From a checkpoint of a small mixture-of-experts model trained on Wikipedia.
Size: 8 layers, vocabulary 32000.
Below are experts of layer 4 (counted from 0) of a mixture-of-experts language model. Rows are named router (the router's row for the expert), down (a neuron's output weights, with its number) and show model dimensions 0-191. Each number is 500 + 40 x the weight over its row's rms, rounded and kept within 0 to 999. Numbers have three digits each.
Before each expert's rows: "comes before" lists some tokens at least twice as common just after its tokens as in all text. This comes from a sample of Wikipedia text that the model never trained on. Tokens count by the router's weight.

# expert 20
comes before: " the", " a", " his", " that", " it", " their"
router:487485501584410514464600501520523518486480467468496552510533452508536492549544428500475539475491455461518458507489497538480521516435530535473428539481577538489548510492532487533515479522452460560500427527472489470502457552439469458573470494501524460491455514532485416452448528504529456490465525493449492551484509510523519496526566500535536504429415500456577464504488623441512503480502509546445431505509516414516533484489528502478539475455518525489454467465459448521468483453533628572470496562511535429455524446557568507489475536532534545512560455559532506527518558478475500538
down1:509418526463500479506509449527524541411487525461507533567438471583595525472400482490537545553480409466463446597586523464492463522521494486497455468532519518507555487531520535482505543473515451523506525439451528461472483464478552520512484456477484494503600444491490442479440517448532541558516538495495519450516470528475492501495497512576502457455428518432539473496460498587428529450520571519532435545441444517515484503489493523499536509502422470500531479487468480508526515510470550501555544502527562522587505509516500497495457481526495575595517529535451433492507463438536467533
down2:464497411493488438451441564480530493436528428504508425531447472431487443466507487583601553497575489492454555480461468496515545465529516535471473560524536518411522469550494447434504569567485490530476538507488513467481530487499485445513525550464492513515486464486463505431506544436574434560515499474478539563517439556450560485513469532484522481436466564432534545525503547458505490498500537548542480512533429468511502491507483535543537498592461454534510568466378498434460514437498499456503531537542495516510498503499514505494498455544538505542489501555465467478508573517509498547
down3:499529504453471500542516479581529569516562438509424464488547494474517595539552595462498571488435496537510470567496458472543456449525587504476482395526422494499511476453489545501538494473550522451482405494505478447513507478526568532492435402466510466471553535442540539464489472526568522486481448503495572491489515516467436428490489500480512499481559476491453523506497476530521511533522479517468577495485594546530499502452499481545515554504527494493508449535394528443523533557471518511451541500522484474486517485577415512488457535447464467474557550510503515518525478485470466448
down4:572504499562470528542521558410493436544514578472537460486484546536500552442506574454568593482516455522456495564466469548461503553485510517564544438493453469479534545500506495505547510416451457546415560514489473433528549513481533481476472481488495553484454525544537513512428465450602457444512501480507430461496494439509461518449554474496463477522445495497489458496636509451464541511519514530561452452514539523488572550483549497491497483542461455444499479474435502509496551546507533443517515502495483513518504520463552464519552489456524463488479564539456457464572479513499488500

# expert 15
comes before: " of", ".", ",", "s", " was", " in"
router:497506486432479531562544497570474517522531488512523480537527481533496503541523530492462498499591471481541497390516516426498487434461482551473491542503490489461508428456536476483481480498483505508505404431452559518472477469434498428516464550560503473486433512478499477474394451501522538511479498411506571442491575547492485537517497520488508527452408471478547496451567504425550517505479512554452461484490524512492512524486493556431530481468543589522440480529503500460482498493546503471481576548524494480467564406478510467560459529450457482423497392493453519549520528564468472517
down1:514498537530486513515558543507566535485495475464488506431548494585482492521500483456531488425510494540552526482420523554490478483456484444466434516548487471536492506500516443467450518442470479527495473479485490474530521435498538453531542531463522486466511562538527509454551489482516570511458483452496543544386466489607447449509492445486475494421482531473577467496513533522496471447508513491563543472477496570498469470506509482474453537485490510422496525564540488472494357547479487512456462523512413550628493532477467461525506527524472474492521488555525564433513433418531457458
down2:483468525533498478465483496459537521538470567548484524452440587555465509527431510503517515475472517512477462562509491484548518521497506477560495499570517509460465450503522525567470475501491456397467626539463507612482541503618481529470490403498488496447503430489465501377497533508476504521461471516490484519554502514529507504593540485527523578542579446516465482476474550468474490546522476502536521515501489529501458437479471522552465581488537503543624455457501496482515496503514494434459420482524489504490524446557482444507516489463480577532512505506525507459458490471451532496
down3:430465546476465514518484417557450468501540520543530510556500487600442503589524452459453470454495503408519491518524498467531623490540441492498531449493557536437452466518476487575487543457558468552462404486490488500497485479515469502485498508509541551505596477565482535482471470516507433597525477473466523445482565420497540540506497438499479539499520463549533520557454517568488488446471489504550525541450470472454500478482481452480460574447469452552544484456494468515557539532513513443489561486504484467580534503460444522523514469446531507492488475531459420523501522494465524504
down4:479527503459568501582437569527542498528448443507479521518534533466558468481516536465469474526488501508437487558423555472508525511525478532526507530469479456538524544516478498490482513560468545455475517501485514504497530509506504502542475589548448538535535530468505481560513549528489451522556454546465523460556508551518518459535452457500453384537482477534554476488471478524555503504460472508526420422535502526498477441523448561521484491463531479501494532434461511548484528527530516459578477538507525544495444533529502520513490378444548484529386488651472438462511447506566526534

# expert 24
comes before: " of", "s", ".", ",", " to", "ed"
router:460538494405566523474530519479482499503470428474516565504479568513501553544483538476488555532456530494567438496523537514518530540445489521514477496450558564466525425463509507540526444539523505535507450511495492479456455458502475503498467471580510452500463541527553413545420512542539559543498427473563496528492509573509488556509640465502441448462473511526558489466454484459560490430469456468415519469527472517486525528512537486458476471517522591489460444507515485482471511457550590486511535485551569429526500408456522459542455480537509494444496439528501482492502506529539520512
down0:463501467470471595505464483547507415556447450455495479510539548477488464493555488457456574595511479488471525471487480471473535500501467516456509511496551503553554523481499530496513485589459537429465565494493557520514430539504495452536495499505510519492496477390491516565524529507569481561502555493473570520500467541457473513526447525481514479510485464514450465488499553475556520550487541472441426504594492469564582483487446475486547488584556458498447514501600547488496487496510464468456534528471429566482480479517506492442490460463450480484466431587429520507469481566489574538
down1:523473458533503537511486542429485507462536511486464498533424551534467430506505539485516530513587504503532528552570443542468488524470422446514489557435474504516463482529497482533483535525484492465465531465503536506486460571489505489461486448430615515446459510502477498471505517499491503488437538477493483518449492463495467507517543490583593541551489498525508484531529484549499424519455515497533454459491475422455507466403464541509486544594561531486463535532433510430487477496528522484422460500519555578445512475474576441606556515494470542581443528451566527510473449473474484458
down2:500513517450520469543512523620547530484452440461503501505569495554539538536525558496485476509478463573459470558489510456475542469466503542518470500545503514527503470531490511514555529509537564523495440530439527506471484620500501517536513539456453518542566477520534488514498474475478569451570488515502496478543452564565504526459508409582571477557424517539503508449418480534453496564542501606485467435544512502491479568473473471526474518564474471456433466512493437551510418509472445510598440503507508441510523505472503525494458481490535511453496535528542546492455547442517537529
down3:456503529484508497465485581497427462447491397501501480460494485517549511478489513489471534480480505516441481525489466567498485452521514439570560499538549492507505570448559470436600447550518555476439457480426431497487582470448528454446562527521487511455478506465556569439509542475540490526445477500481474557456466476524490467457440543481527523493470509580470493536479466493535515470554515528450531461524514498557462491465489508535409459501510545552515462484505537517529482467564482529478508464547462500460443464527450462570435394539393440550447527475529515501479538488505476458